Experts of a small language model.
Size: 11 layers, width 640.
Experts: 20 experts in each of 9 layers, 1 pick a token, a softmax router.
Training: a variant of SOAP for the experts, 8256 steps.
Below are experts of layer 7 (counted from 0) of a mixture-of-experts language model. Rows are named router (the router's row for the expert), gate (a neuron's input weights, with its number), up (a neuron's input weights, with its number), down (a neuron's output weights, with its number) and show model dimensions 256-383. Each number is 500 + 40 x the weight over its row's rms, rounded and kept within 0 to 999. Numbers have three digits each.
After each expert's rows: a language model's description of what the expert responds to; "comes after" lists some tokens at least twice as common just before its tokens as in all text. This comes from a sample of Wikipedia text that the model never trained on. Tokens count by the router's weight.

# expert 4
router:526519537527503518488435498491508468546446491535540477419516532529509478503439503502565501474548508473476523477473450480441475467483518483546536522444549498525493542533499450471456469460532511498448515561483523472512509394522418500500504552582555471483492463536548444536442474510607530521509539505526477461459583489531552478520516494462515547435489525497491453484486449520435459581436
gate0:442438465481514467509484473495576507452525517591475561452503501471501477495488492486460520493519526510537463547514593543466506491515583517527521465460565458495464507514483491486448498439559552498427549541508562452523529483537508520573487571587535516472423543498419439507505457505525512494571502496550455515482474494480526540578536460482578518535495502506546466518496472513446482490555
up0:515538420459499505488467521491527601572489471566512532514515460445518418500491526514518491476547481505520436455461490536476482509502556565523525444527479494505475513534542474496513601520441515449459513442501482579532479513438440625461533461521484450498506500517430449528451475443337483548508505461476510523497434542456496489508517496468579508567502582454488522497505555553546490481477
down0:525481462540518499521454509502547450512429473503490475488527429432446462605512526518469472523467475559556477452462428545516454530490514493438510522509488482480528489549499553457560505461541531606490490501463508554472541479486453552504509431452437492554553556515473497494429560547470477448529382543480434464560487557525471567533535507443498466513526575448480477472481469479536507513454
gate1:519482514519521502520555491519510493512582479487509512503526507491439493495590485437546552536543545499467499551506436487522461463480538431498477483539537539533494467499370452524509519526520537569480519504467479443551591526522458510479510580452506480399436541539465424451512490523419590518496434484440491470488582546521436563473463533476443519415538480536492453529586511480482491485524
up1:477526514491525550457516501453506500529444495526497476515558494553498551458517516490485498494450407474525504506500520511419509548492443559566573462488516508431543520495482511383469512514406575530513545496471472524447510534489550556486491516485482495506486579534533537492478441584569509470480487516515513513508529552494518493447425543515470532569531501517517488473569544462522520543501
down1:471447505534542491506579545452543518530479531534541503586504408497551462555465467483472514475484472560497505488502558553530505568453464522533488532447600500499506534523468540452424551449441513557536513469445479502455508550565489460440513474511506523530627476467509544465461494567483511517481470464471505499453447465523469493485515581533468482523514543460458544453509555530443596496471
gate2:522458525589461470453524471522493459512509511496553478532488465503534462511456607468489475567478432383457520498509462549556474519516538478528495511562477523541444484443491456484494556458468516558446494522477499554514531508459535522487533463499530536519513604429540499488521477493575464465507480421502439476474394528516546458442507457493502523448535523489524591560594512501490502463506
up2:443430483504496529494450545466431515541556532474520487514565469522452494481442499425401451524454408527497542469471462417545508456575493490427503482430546447452482456498463481494486553506483507462600493502518438466491459454508531579511415532533520577535494527471509428494488458554551489510569503428506532509524475485519576473456509540425561538465516503462514506546554528436476514454465
down2:526452504501450547479488451542485542505501503435482509473565457480559438410477457453476529564480513469480528559555554564472583531515516490473569450477514551510487540495510520565482493472479422470516549498508540514550488535466546483471527475472448499482494465558526440494536473529460492452539394460494513504505503535531413548535473430520500505503530386478567449508534550500517491450499
gate3:498427516458456448477498481512508564508490488488518486495483529519511460514423500499498545530517438478503554434520517526511507499419519467502428421597516515513460521505517447481447484502576509542440489456560584557553521523502582542568510529563425492488501486522516491508493467495530439497531501485515535473497502479496486510537476521487482578499496487457497484461546523511547452510461
up3:458488476525480465513519462465542444451468456441516473416503553492493486534477509451478555493496535603564497531507447519482487461502508452554470488504476513525570443476556517475504441458519458588503463485550485483537433533518520496519463463543521492518527487475469494529493436504431458565443497490479571459528506499465443464445511535577474462474524537495492580507479561552543549523457
down3:526521467484401510557492499580527470470538517448529561481480426520550502494531527450437576488464498550491477493530511521554485494560501492541454476488524478507495551516573523449514564449436556489480490484514487502536488452549532536491465592472467529510429564508462499424567458561517490515452454571515522477474435531553471459488537519560515526517466560523491482485518571546467462489511
gate4:543518492540477468501532546501523526479595496486503518544509440511481499492371515479484551443509468503540453548513504442454522474555480524423469446499499524535510521494478535573543494561443549498445522531537529454521456521439538578539464441547524529539545510467485447523533469536486497504495485409523519529506540567435553472395557451400513481482478443522475477552578480501467515507443
up4:549451464459530467468502544603419517539549525515562457497535494579526554465501488498459490526515514528459532501550523474544497474483449515533495449522475505546483502542549464511552540485487505508477513425489486473491551547455430477451533506503482454509439553501557587498527433493481536582551523497564483469513514503528519549503534495528504501445488497480574453438425497496419493451476
down4:540522451446478488508522440565531462502350464470512562549495541579534576521475440496471569464508502518425444487432541544534475491430456450515503529469502439564474486496513484543522504474456513490501486534498471561573480567503496496510484481511430493524497518521529527444539441419515475499472536580498534460485437502488516473478435451458464449500522376507520561585550475463428487498521
What it handles: Common nouns following the, a or possessives, such as water, supply, aircraft, region, tribe, usually before of or punctuation.
comes after: " the", " a", "'s", " The", " their", " its"

# expert 9
router:513522523590458480514459480539523474615525554487498464501517498492460506500467476531485501485460543482438583458487510463506506464461461483549552541461502498487483492504559439441482475480521492444453528559527534481475493484532482516487482496511496470462498476496517473468547560474585488492503535491532544539507526518556494485481546516430492595496476497532556442472457457518456437530428
gate0:442514508548443425500451561403473464505457499501495483482509513516552525513565530528516507537483535491484495583454522538458518513477483541395590549412459497519459557494520486502504467405507466444449529493498534463471510437562543485429556490467486579542513572508534530529529516445468531487491469518497443589497513477482501523521499465489518489441488518452528491429476556521529518535491
up0:510528509545489477554485487499514482547499461517545518517496475548533515483460494448545500492571471458553457560578465470507560518443449459557491468527463518523492459499489500544474511485472532513529534497526510491565443541561587479559486544451560542496523516466488531493479506432569514524419460566451542481489492537516486504439491547430492544466475471506569498483505499494497433449488
down0:557519536532443444504544470569560541509460527566530580483546463555532513515514486523504470445463440538483501518469461489502519484494444456558525490442448510453522514538503460531514542557549482521461550503452493509515533433509535577542528521545401427553520557480544427460548410456496480451459504513514408474556493528522498493481486484498537458534494437535477515494478473490506472430543
gate1:569450449516460483511587551432494552472498536544485479491440511502528564485517469564517448513521555515501478501464548521554499473457471461457530469442542494551447505490476487511586447481458537454505504507494463483528513502464456572549534497506450519593551511481536511434548434533551520501477444533523532485551560509482564479519507478484456534497494458524471541552477515482451488469555
up1:529528442535551455487498472515580472541505483514485549455531373540533533511514522479501565451517437503492427498524560526413491562536473523555449501455445456460472522467475575514469418514538532514518515504495429549493563490469527531405502495461548559494505462477597521534451504499437502532485479460504543556516520516498430506495432423573514542504503532536477425497482520459491464456465
down1:535584579530502442491440495431496538613550522507506450493464500518480544510471518403495562507460478512534485518510503526475508547435502582479483506543521524473536507525412515515526531464474481481503533538515520412491470529454491501490514523563533500540479482446517484459536463470525562463489523564451523541516534522496521547492516512438543489481566452397486467465517494516501417533513
gate2:578564527511553494503486488484526450477439517442502536536514499484503504540479506520513536486466539412532437529474506467453454487501499545576517468419491584517493523473477425422531539466423486530436467520520551488501553496511564534459484405441534497480472440506552411477460483528562440471505510466447442492437567503526561530564546520476547506461480486520431444389457519452494576471483
up2:436515491519517441515460485535458589512483489522478502506502475509515544517549453570475440481424433464445476473532486491497496485416454446551498494479453494543406412562506488538552484500506513515548476495510477509570449499542479465523555537515482462463511463477499526515517542610455529551465469473579468506539431580499492444480471549528421463563454487463517515514503526549453449518556
down2:532525519550493496559480472486466511529514553492503509448511482496451505518534505463473462548462499470528504454467452487556445492507493501514591506552520544492502435524462548605537572509492534486502506563528430478524464530520549579456517443561478472444485498528554441476542482508484435576449504536545496507493467531421504523471446394491514474487445453498463507442489489507476451526468
gate3:542461522465486493453494472485442499475431497460493463509500479503575479573451441485499528565575517415546496509474445518505440433513512532573530570490502452536541505412524471532494532566547487557508489457496593466507501465419471422519484558471487404511496499574545542528491492462527520542462476555522492505502533488513467554484448461497432526509564492527509521478548472558527467481465
up3:551470546514461537444505428497529534516519458513537499505438511512478490443522552505442445468494523487505507464485465468507547527560418548542556504475484508574472463480531569510552442457510465485577544384414465477531527474486555461475500487415496555510541537555451573546592540458573596552490527439478476453512525481540424495525405572522481516571522464511543451510551502567555504488550
down3:449511560487488498460597496457454493526507486534501519478431451521492451502484495519490601535511507462481468485494469492499561489469453495556477468530501454509542389479589508459477462569487444519495541544540487397494504455570504494580494450580503564563527444424484414528467507459552445493567506554523446543499542518534453577589551451512542481475466442578530514457575495496456559505478
gate4:450546490527571547491458474464515546535439481424516530478586495467500512494594453551494492425550489536495480473476485416522549594452516543550512537488539444439500485470505415565542496547472553523473523526511542467538440530439498555550492544438483524507485509481448447472496461466539526506490497506481500510534476545593502533460484483506550536481446553484456500513515568504522528504439
up4:533524538552430513553513498617489507493509560541511507527506538471412531516457545474465582516493517565511533469531468440462477485460457462547507526500444499536475531536522505498514483535470506472450486467481528514545566551439508553549511489569542498498534473541534507460506469480540471505496533496529449529476500550492450520454542459498585464494539538555497519553398525518456467537477
down4:524533480485455495521502408497510500533520521463494516485529497471507447436447547495513650535512426504501539462415510522515477514537499451539517531490461442491509532545448509564466493507511485497438502470529500550514498509473541562504465563521443451483441507531513510499500510519509488495499457514521480429414436461534516483500534513470495464400519547548550507491478522534412504489477
What it handles: First pieces of split words, mostly verbs after was, to or a quote mark, such as sc(aled), sp(awned), st(oring), res, dis.
comes after: " |", " was", " to", " and", " \"", " be"

# expert 10
router:509513535520454464515432474525526465524452497542512477419524515547483438511512423543516484485534529495442527481497464434428439441472510527514543485481514468537437518541536462471449420441463516443468516560445508463513527444535461470520459524569526444506464526541537460558476507587483468473577566462497479459454531546575498482518423496476568508525456468509498470494478472535490502579538
gate0:499454515459508495531451488471520431565453531521430390496522577523529543533489570570457505531601537565563511510523526505497505572467529522520456505506495543530588461518476520553460478498523505500546522480503567488495469484461461505504515541491606497499545513516441514474474496446500515460497529515476491547438523500534481492445415526505485560500495474499566545493450425487446537530453
up0:580513539547574477558528525494425621535499500493477438503487503499534484490622476443573535504432623530553450556518538510522565560504514485505463506479547479501387490495472451473511470507552539491485555532494461464507503500442483530499431481479537514470458499450564490512443560496511476453436497542506509516487506492423513491510491528521583497520503463475472533533553529452489491501526
down0:565535511480490469525471540505487453510532497543495482457534505525542467473509447558531468496533472530574484500492554501577475434470504536471492475516487546495541497547499485537543484466490513561460470509535524461494502464467475544548488449450494454485501478457425486505533450547508530497469544547465488457550494466518492557577504482517507451504537499459461557498441546585543545534498
gate1:471480545510482435502501450529484475530534439489539383483509462499501493543451536548464496523510459490523503532490463548466511537534481539468527537468496495484490500507506536558452509485494598548458494553485487487518487487492454491444505550478520457492487457516520522535471494501536435510555507472498459532449447474520492455576527514429464501419425462511475494444544531524483501507457
up1:472408493539468489463451526536564453434538564531508501553472527512517490474455571429515534525436472569520473462568571525542509499507463448560480492539475482470497583500545578493575494504520524524552441472544460490543503556480484447516477492518428500517487502462522454396522521520530513498459565506492535545526571504521538537449466432430496557536534518472495525494523505479474411509463
down1:548444527489526488523540596467533458438429551522524507508426485448447522621452478485488505487560434549480522503452557558472531431549471479493443494526505546549480470515413584487533490501481540470479551528575533529482466524589503556536467566450474510504506559553518458482531462474556536446470449419554475503509583545484533549487525465498515537464451485499433536458461561499452477529503
gate2:495530517459494525466500460581377432544475579533545484480531451497563427547529497544530496457480412497513406521496499488506563477534442461496501511413502530488488531494485468511475493498440430490547521473443599527416540622553510551499586497517528466479524466527470587415500383514476524442480493436491510503511477468464620579534425538511516555457479516492447430512459550473467506492530
up2:516480454500455478513522503504495496493426530525577490454485545507540466392538464481444529539499539439484562518535500499522415542535514464522439492503541473478535529526483503489488460491536551485449509534496518448444501452558561479547483412564489431601530498565533436464491473511518564529507509541464457475474517508472412461512501508462480456424534500483510553481510447464459506521507
down2:541486584573437511520522532538449494517518465472484483480465454460419532510461571484454541517480518463478540469447537614461508541506564516493488534516540409477558517598447507495527480513525564455444469492499496495454487511535581536504498538482553526507435483443509492454483460538486463553411515528485416451543481641541527494505575483546502439448547520511522593489483488516546439497511
gate3:469528514456511516527472509541559568511456522543489541504531517517483428511507466450580454485569517489453471492533561545411474444506505463510402447490496593482550565492447477490477472523585486527500555543511556561466499511552506496582480527581503519537498544498583474547447540470485511475537528464563489557519483425580497518476488502469514453574493489534502501530585462433506472578530
up3:494482575544457535499497445485471477492478512558602496546549482542461521497471446491481462493545509518486471504542459495491489438508468443452508564441464478429423518465492540515486525556517511501506495555517492415480519558385528527458495460502396486535551627513465518554563571511535523527524456459540448523499456455505557520485460531506463527532577566533567483491487535510472510543530
down3:512502533481487446534588542461526502513545563560483504538558562554522507500559507510460513450547461514458528495420473547449475597559616480536538558453449486529522510547464580457520475459537595532513542499523485502506440507535478473443478530549410459523449466536503471483454497510516508494493511524505527474451613453444429470563452505475479464544555552436510552463497527530540477490443
gate4:534496518536511525580461447515437456519407433545532533445465490431474546482524513475536451528424503546578509449440459469468514503487549507540483450534494484522439522494436543448526549535500509532482580490532537438463494482464506467481596493611514530474551459497490486510527451514461478489478530457474491530493475466495561501512481499490506471537499482541481621487516493576517495468511
up4:433496474536497464495528516524525539481545564526506462551443521501439493525473526500485507580492426449539506517523546488508516505514423496497476503474557538460536569543487488624500474460484570489497501497510490518516533526545482478480518441514495532541485511513419499489442543511472541529497447542412478498553525582473413571554577515537446567442487526520621482506589536477513446516522
down4:475452409472483531528487547444531568470471568466510444450529495531484495487466482501536546493500457487561526426527565439480525540567529451547546594565509443578493535486540498476507541490496544546586541439489480481522508467483540541568526485507477536535454538533491543524460458509498484460469504504490540504525442506483513549433501494460529528473441555493517503482547492471464427541503
What it handles: Line-initial dashes and colons in infobox or taxonomy lists, like Location, Species, name, Died, plus sentence-initial The.
comes after: "\n", " name", " known", " Genus", "\n ", " at"

# expert 0
router:486475520502488501490512568531561467499473529511529434436485432533456435498504503515517470464557615475468516474477488459488473470538536495538538504488552435520531475496468452507484492414542569446556556506490518465485536426564460462534425491545491480467471490511540466542471529510521541528505540427566476462445517544537536493473497524505514507502482479451528454457465501520477465541466
gate0:490461494469541472512532540553488457512549508517532488473445511514548473462523480515543463422477428494530543554498480558546458530524477469530497489532469511443466555561513444515528487503463492474432450450443461501425433528551440513430472540534515382506489533483496501432504567506475459526485480529544551490513503425470548491399421496572454514494572523524502451512510499419497527547478
up0:505494432512467548505490553567534485506499570521530472539518477567490557520447494503493571460533477417513518528511501499558519460533553539542468505532529472454562480540568498485515469524519497509480498562429510495477475442494488480468438417572461478517502509440483515574445554490517455532549502467495432493459533505495544514473506494592512477504518533527480478565523539530458483482448
down0:528547476529447447492478565541509551562448460477545531438524545551502379532525498519476478489550443499489494461483521441531514559486478545499457492449451442516550419459522570476495530528507511473508515454461501532540559529523454495477484582554508503435472479516523494463462472529515461537494532387563523495500498488505538514584500529535490528482451535484478501540472596478508479519448
gate1:546487561519459556531495479477549508522485514489525526541470514490518491434433542503425509489478513492572444492587481456525538538492484469496506508524449490467541465451529493527572488531513540523513521506498598476474528404539479500558512555538545488513461490497514505519521446508468532448552532559536438481483490476445480482532469472481501570550537466502453485449478453515584557489471
up1:531498475477470461478485538567494479423426458503493446498493582511534626507468510493534568535526519516451472512524522552548530487482470504413529452511489521446475426481488546558526456530528552509506438493486435461438464440542536578520444468512543497518528527508515469482540519475463491484552556509543512604549492486587535571446550476548472440548570493525491446454387498524463486453489
down1:493488530497485440523423487504562510438539485461506525616471556523559466491550489533506491552505532445498497493451558503497551493481471462477510531457484560520452484617467426476465495500555446505513503480516526562543496503437483469572480536633522567469537529435558553529505542464483510505495539411491502492520513512452509439460513493501530560526505527523414526441494564510521483484552
gate2:534511562481541486510541518480523502526507490542512503479519515576472480541568484530480484468468483523491460520529483415535518503514554476535523535458519506478448400538557519486502432545474520477501505476533523449497484488497463489518457463456441512538453486485484595520569492425421513508560517569432487544498492521494443538571438440476486527482466520543499492402477366470491472462467
up2:482544485570501543417474508536466527455408499523500498500442504479427481394501454536492517536505504465464545518551448490514454478533498540425458451488531466458486513521500511544540498487490551469498530474514428484579553475509498544490550526581439532471508500496515485484501453528573472510513504428492435472460494460474513474443467500437510490510476533522511518497497526518481510479526
down2:476510509411490481482383524448447491523528500542493542528451522485580439539517512450425551559551516493467464498538513476557499425547492595521521504472560481496538601535509527556554489439464524553441478484547445513427474461529463478508533523452456434504499502510460571507554495522524514511462452484511489475520440483468507519489498630596461501550512507518480549515476517524552503501478
gate3:606514566502510476512502580397485440523505537483488509460526474522557467482523481525481492462556503521492513515512446511546436405511440496533420546446453557498547525512512508481462515451479516477475461536500481434471537488544517496474442537518472524499558494451494480525453477450533511476479501431520526523503511475424524458520484540492510517427517523464515518421512534473436490541441
up3:533527474508548433539525510443489481504480429504500447508536491518449529483526501538475474559392534447480507570497470562480507478494477512512476537569479514499472476507493536524483542468501501512483472493499508516536597466522480500498466453513522565514446469473488469420512448515542440536532513506483555505535476519538446562498504475498484566529426589547491488404475567553486569477545
down3:560487525547462486490510450521496456586443460475503474537527458517459505488428490475490461476575454415433517460429469561532493538593465565531509509489569569506511551512481463474548509479503482444535561481533563471565539445469559515561409530464506504429502508493541481558476544469518532491474538474504468442424502452518424497479428486529504492535456478503526528472496450572500572455458
gate4:507498487539454499559534498406546452486477568435452526538433513527443521462527470542547587489528466503522530552553511573483483451444466422514507459449554476500507509549488509563485448438557553482489455548441471486461439510473361495556532493528404483573491466496515519495512464481520511443500469504445539526508446546521492412507479487477472553537501565499518492428486457561524512493499
up4:511408544471512534526532494450518465481461505490525484482476500488469472524519579538529480535419480529487457474499538485448532474536487569498459510498504514423484536462540491440428521539507462547499497470515561566479514573472513488474564488538539535474502424486424446473502480447557453580566537485452512518522473462558508519520547573479534506506510473434420504544518477495511482596505
down4:505430513468493528487565520503522490524508531458454533506505506467423581483498436506438486527414510441541585555545552568515501503481568420574540566430515503527541562445500434465508510498579592416496461476464466556496524478544520516484586443444548513530504413476500545511393514485601507493518448491491515511489431525460476459452500423483525499472497529441561527439452509504501508454508
What it handles: Opening == of section headings like See also or History, plus and, of, in, commas in academic or scholarly prose.
comes after: "\n", " for", "==", " used", " Department", " such"

# expert 15
router:567508561573506462477453556593540502558471540475500483470539468513448413524449513479534487533561520462516464548528492477440448453545509528510565537427582443515476516515498500466501535444544495492464505550451528514477468496528404478499467449500475492450462434509510487606428509538548545498559559437545508472479464566554476439486482513461592540491467463524518505460512445558467489559502
gate0:505485520496564512528471499551483536521553512428473462452480543495482467537489508471383569567427482500516536509538533463474431462426458494552452467554525524537550524557518524529444477541481526514460555481491483518469485508466497436493529472463460489496491494530482547457522525488511467517526423494418424510406517519527540591479502454579476505485454557421457510506565514539471517513602
up0:494511432516582486487498550537457494539536520467498443487503502467504523491449453457506517492465422483543530545469496521488499554513497451515482482469481504517424506505541388535535519426521557461486505517505471495478551527517455507440442505490501552471525519496525543543517392484491547540515538532580580485496446501534506530491486474438537529530566448468512508481551515457470515554551
down0:498528519510528519553470526492500471430512475448513473524510441557471436482431502503533402486491439496529497541536491504444519549412594443531478480483586456469530474525517527488557464426509564487462474498521504383510574432525482554486501472481540508509568532531472558563461516458490503569518491440496489537583557466502508501477460514483493389531532525494520475493471487512579560452477
gate1:515513506486511561448472479468547615515459539529445538466473510547497465487460529489524488563423499474459486565506462483491545517450498529441558551497425497511503418434538525488423536472498544520497556524545570553468490527498470503499466605481495500492537463553487413583540513504583547464422513444508484536533444471528515469561456398515524489518471381523509516488543488559489498522497
up1:479538465481525518549534532477560486575441632544441514470589446448501512528499489466516563454543484485564440528470432545491430511565497447505525504485440453441439528491492421471498544491474504528568463500496430501474386579471463474550457545450484566505481510513480518516557460514529500521507501411519502531556485513516531528531488493465564433427485498578522531459481475495472534477539
down1:483453455513457516529448566473511504523478525515519503514499511540572545508487481534492508393503521468452531512468458461474517434536530473487408425538389493534473567522450450532500534450532497472497488510512477459576438488494493497523490538502500598530564548553508498445575526542475492565522518497454415551497526509477455475459467636450479453548473502530511424505470542571606518443421
gate2:498531540555492466452556493573544519415517483459515586442463510444503516534475590542482519462518531506456504545482510458497475491491510572477515444490480440480537528536488507429561478485495513506512473473520586539572427507516465514566473452493564481487523453483489525494527548487537487536421496554454508578514466504477468463484559537524496565507510534507513488569515502431529487542395
up2:565448509516513426479452540497593525570480517559505492449537457531497507504460517458453501520509550515498443506454519563550520577514522552506478534525515517521495502459576508485417454505486558462497492544502523556512491541529471429443526499421577537496564543536479519476499566525520428506515441508464509454504478429439457495476506471536530523500479489484516490611467488504501545514482
down2:567515515513540595448479536475535445490531519516565560529477504484355448508473442493479570523539517450500462519466518464539502515562548543476568448550456572533544514493471490525510532537517493506521530557512455476518545562460510463524463467495484447497483433530394503548521547523465469442496482476469450490471553479511542542485553480586448464544539510511441566550503481438486502449517
gate3:459468564504471532443444527535557432493540542427422538498482572477535470472444492531545529544529475561561411518565495420460465460485513481529497560459514500429477499527506503443502502557541483452509538535516471516490517561525530502451541510508484515511456472489480593482488512573493538493497570519472497508520449489525476493565525505464489513519483519584396492453500495490485477517491
up3:497488559514447484513521430457509470410520552541585519463513458527530440449568520510498502485506475459467522449532492468526442546476514452488508553434528548529523542501521475508530514489496444557514558484517493454473452511536573450490493458529511440456505493445544515531469505492507484484510479546531504513505451460442575502499501448525578513450494464526515486439539461475576474472529
down3:576535503546463542493513459447522479456585412475564506413423499477495526515453532468457556420460458494469504494484570494565587536447556548472497545484481527544494497538487580436462491457507455514466518513534509467489440520523527527502539449488561506528469529526553523418514488454476520474480504543491466507459517479501531472484493449424495473484482541443480503567427417504427556406552
gate4:529572462499463515435434470472441516476498532431486458456538476518501442503549550550565447518522490495556377520514552454501447481484554482521441529514486501511488511477541427512550500515604542554445492461449566520445585455445495558552532579504518576529477454434546503507491435434470513509580539492464436524475426487533425533457479497479500531496509513484522535450525422551522460592422
up4:518509451513543491465499473444528533479497469499519468571477587460468416498492560480520432544497595468561517459516553525451450515471547531533538514468611431564542473456534512408506482500469539541588531457519571462578448519473501486534457477432538524465527475445481466583441519462495459485476504498518490533469432485477403499541479557539458470464446514504469433574586573563498505545481
down4:533507518525456508433495506441428430532497550521579524513466524598500478469534520467478531474531538534531470508520479604499499428557415557508509588525496484485522537524546437468461473536564518433574516454434512519431532514526463493514492523521535540581482479489516527480480536513549583483487494472472508539463490507516505528516458546474514462495480558556590485546508504476519515528526
What it handles: Pipes and small numbers in American college sports schedules and stats tables, plus academic titles such as University, Bachelor, professor.
comes after: " |", "|", "–", ";", " .", " at"

# expert 11
router:513471527489522429480438476567492461528478499511512402457512444462465434543480513549472474501519555506458473493538500452445476465533445522472557491435484546505479549554498418519523517508511568516494466541510533455535538477585506497555513533550516562452547441511445450518470527552521498558529522474530521497500507559549491517523461507514492550462471447592518493480495442549445478506497
gate0:429547496523481498456473476481489519420489441485481549491503497469527485537510513471556564423564535450485502508476448421513558418537500507556452493505531455525518489555565526482502455510456465503490509477436471489468465512493523474495523435524509541480528471464513461479466397490469548471525549505472455572567545558533503550487495567497483568437531487552484503445455488540488508518529
up0:391534527503486488481482497458520485557510502529474452437450500480543516434506538577496548457549482461492556490477444486486505531530517510493432435492474526494478451506463483436472470528479506463493476466470454507463489506452467477495534470480552557491480494468485503500495515523529522446483427537469512509473473453448495553469507495449557541512518554469543477587558512495516491484504
down0:424582515519496519537465506502572509465459462488583500534488503478468489521538520510508491483447525443462495572562530395540469529509451520539443510538535494555441537499507559521468451464500467407511515512492545527576491543502503534547438473410455440524541454501454455516466454488582456462533432529496456498506519456533450455504511520508494512454503472519471454519484608513439477494533
gate1:478517498474529562538557469432546491423524435448486608512453449510488479524584427567550459436479471459507491479476527431527517564462456517478513498500517520490533491496451513503466420527509513467490540502412526491474516500427490490428548518462478497524491455491527537504474487583557559510489507486506516487525535539535496474497483494400456429479511495469498518490519504466506558501591
up1:517447541484478473528541490450517497487516494490554524482544560491506511482511466557482478479508514489471480444426545546483491406455536487466502497467447533454422516565547482454486509453451477537503408479528600473500515459528537567458538481509485579535497545517470507449549448464547511507443547478566442523397509476572536518504559554552451511481503545502481466506533542515535437573487
down1:564556463502500468415545506440557493521566524496525513582531547434496537555560537510471478484567533453455443433605488484521501547507455543486486518495417404497493555545482503479536519618503498517491490525514512504484585484426455437555440530553481513552369455408491502373512419520537473460470499494438493567556509513498480528455547532511439515472489567518547517557528503475472550523480
gate2:434446569490488461548484501493437452485509480509500493460509535473499460541491544497494456514504547524480475445502568461495484525480532522518514511468535512531430517414553545519487483513491484538388510551514446456486525532470444514516475451574599485563541469474469511486495464517554401487515545460511424496445487522487506460606451434488544545516534442467539509520478466507468486563460
up2:595520481620448545462459514431548486515513605436457457550494461487472547427458441513495460506539502505501535519505476481493509480623508412549495390559552500539576479570502443517549569406503416513531459511461519533510483542524544531491520514484421483520499536519475440493554540522538530533536480558484521478580460475532417543455487423523553537592477488521492455489531494485467490501492
down2:505567509488557539465535519518520493492527509472442528520450414507464503494446481535574538526517532489445546475551476563432545530471510572538497519371492401460569531514545492516536524514519482478510545506499471506474527471484491527421508491427376504416459500519429564498507498516416539503513545500526551454469482499503532527486471468510431515456477492485437577458526453446469489445490
gate3:487549483513436542567549439534441450574497621502533486489530478483525489563529479446502519585437543489477524462543517489547472494511461477548441497453477449540485532526556446428438467472471538461543496539415471511488510470472595446507478490491483559443506449462452485485505464546501508507507505421473485479567521497478520457575528537492478537551480554494441424570463499494461437491570
up3:514497525486474507581477521520450455496554547500550488427469442489494430481552453466479492577494498561477483537545522496549524448437505507468530421502551524471447469499536438469525460501478473504530448473486582471535548546574538517651579470460522519540520515454425558476495504494535521563516429544551532493570425477505410579499469444525510495483416487541515553449510486536490517529453
down3:453475525460542468446414484532468517459474553477501489512385492486495524553575501488459548435487475482590469572460536467441454462464470490516575496516542560484372561490506480450462520528501426479489518488514507555481487512464577498520497422473562455538524518525424454467456452428550419534480563541542491477527489563465515477490513477537499543475525515463459486542501485555555514524461
gate4:456524567523539474492512551531519504486468503529543470485448525498533576542377493476468533547530509470454420498539496483512485482486509500490492458551460489474529493498535551524496455600528456534492552451544551484493509584475481462489496505542486487497414471496472552565514408503554495446455480523534459503492530446501536516593512458487568516478439553491510499466535502504519556548464
up4:498493537562495449482519502534512481473454440530559513533560528510505452499418544552457464567434568497460495435494505511527482483474613501501568492439448509425472549521463485551421534537486523465515525469555517464525456454465511448469469530531429533516576489450419448507517388545581478496486573461536466501503492546521465485495492511437452544535495456496530582469484489493530487519498
down4:513527520513515514489484451468516479464521532521512533478498488482496550466489440537530507516487505562512481501430439471507512522447524454466537535480514460446556558454611457505463511510533477505496502455564464557523488544419520472493552487418563491468505502449439418536530504408581465606444415425574490461506461443488559478420538478495515494516523521476483423498508521485550471482499
What it handles: Line breaks and pipes opening wiki table rows, and header words in election and sports result tables, such as Party, Candidate, Preceded.
comes after: "\n", " |", " ", "|", "===", " Party"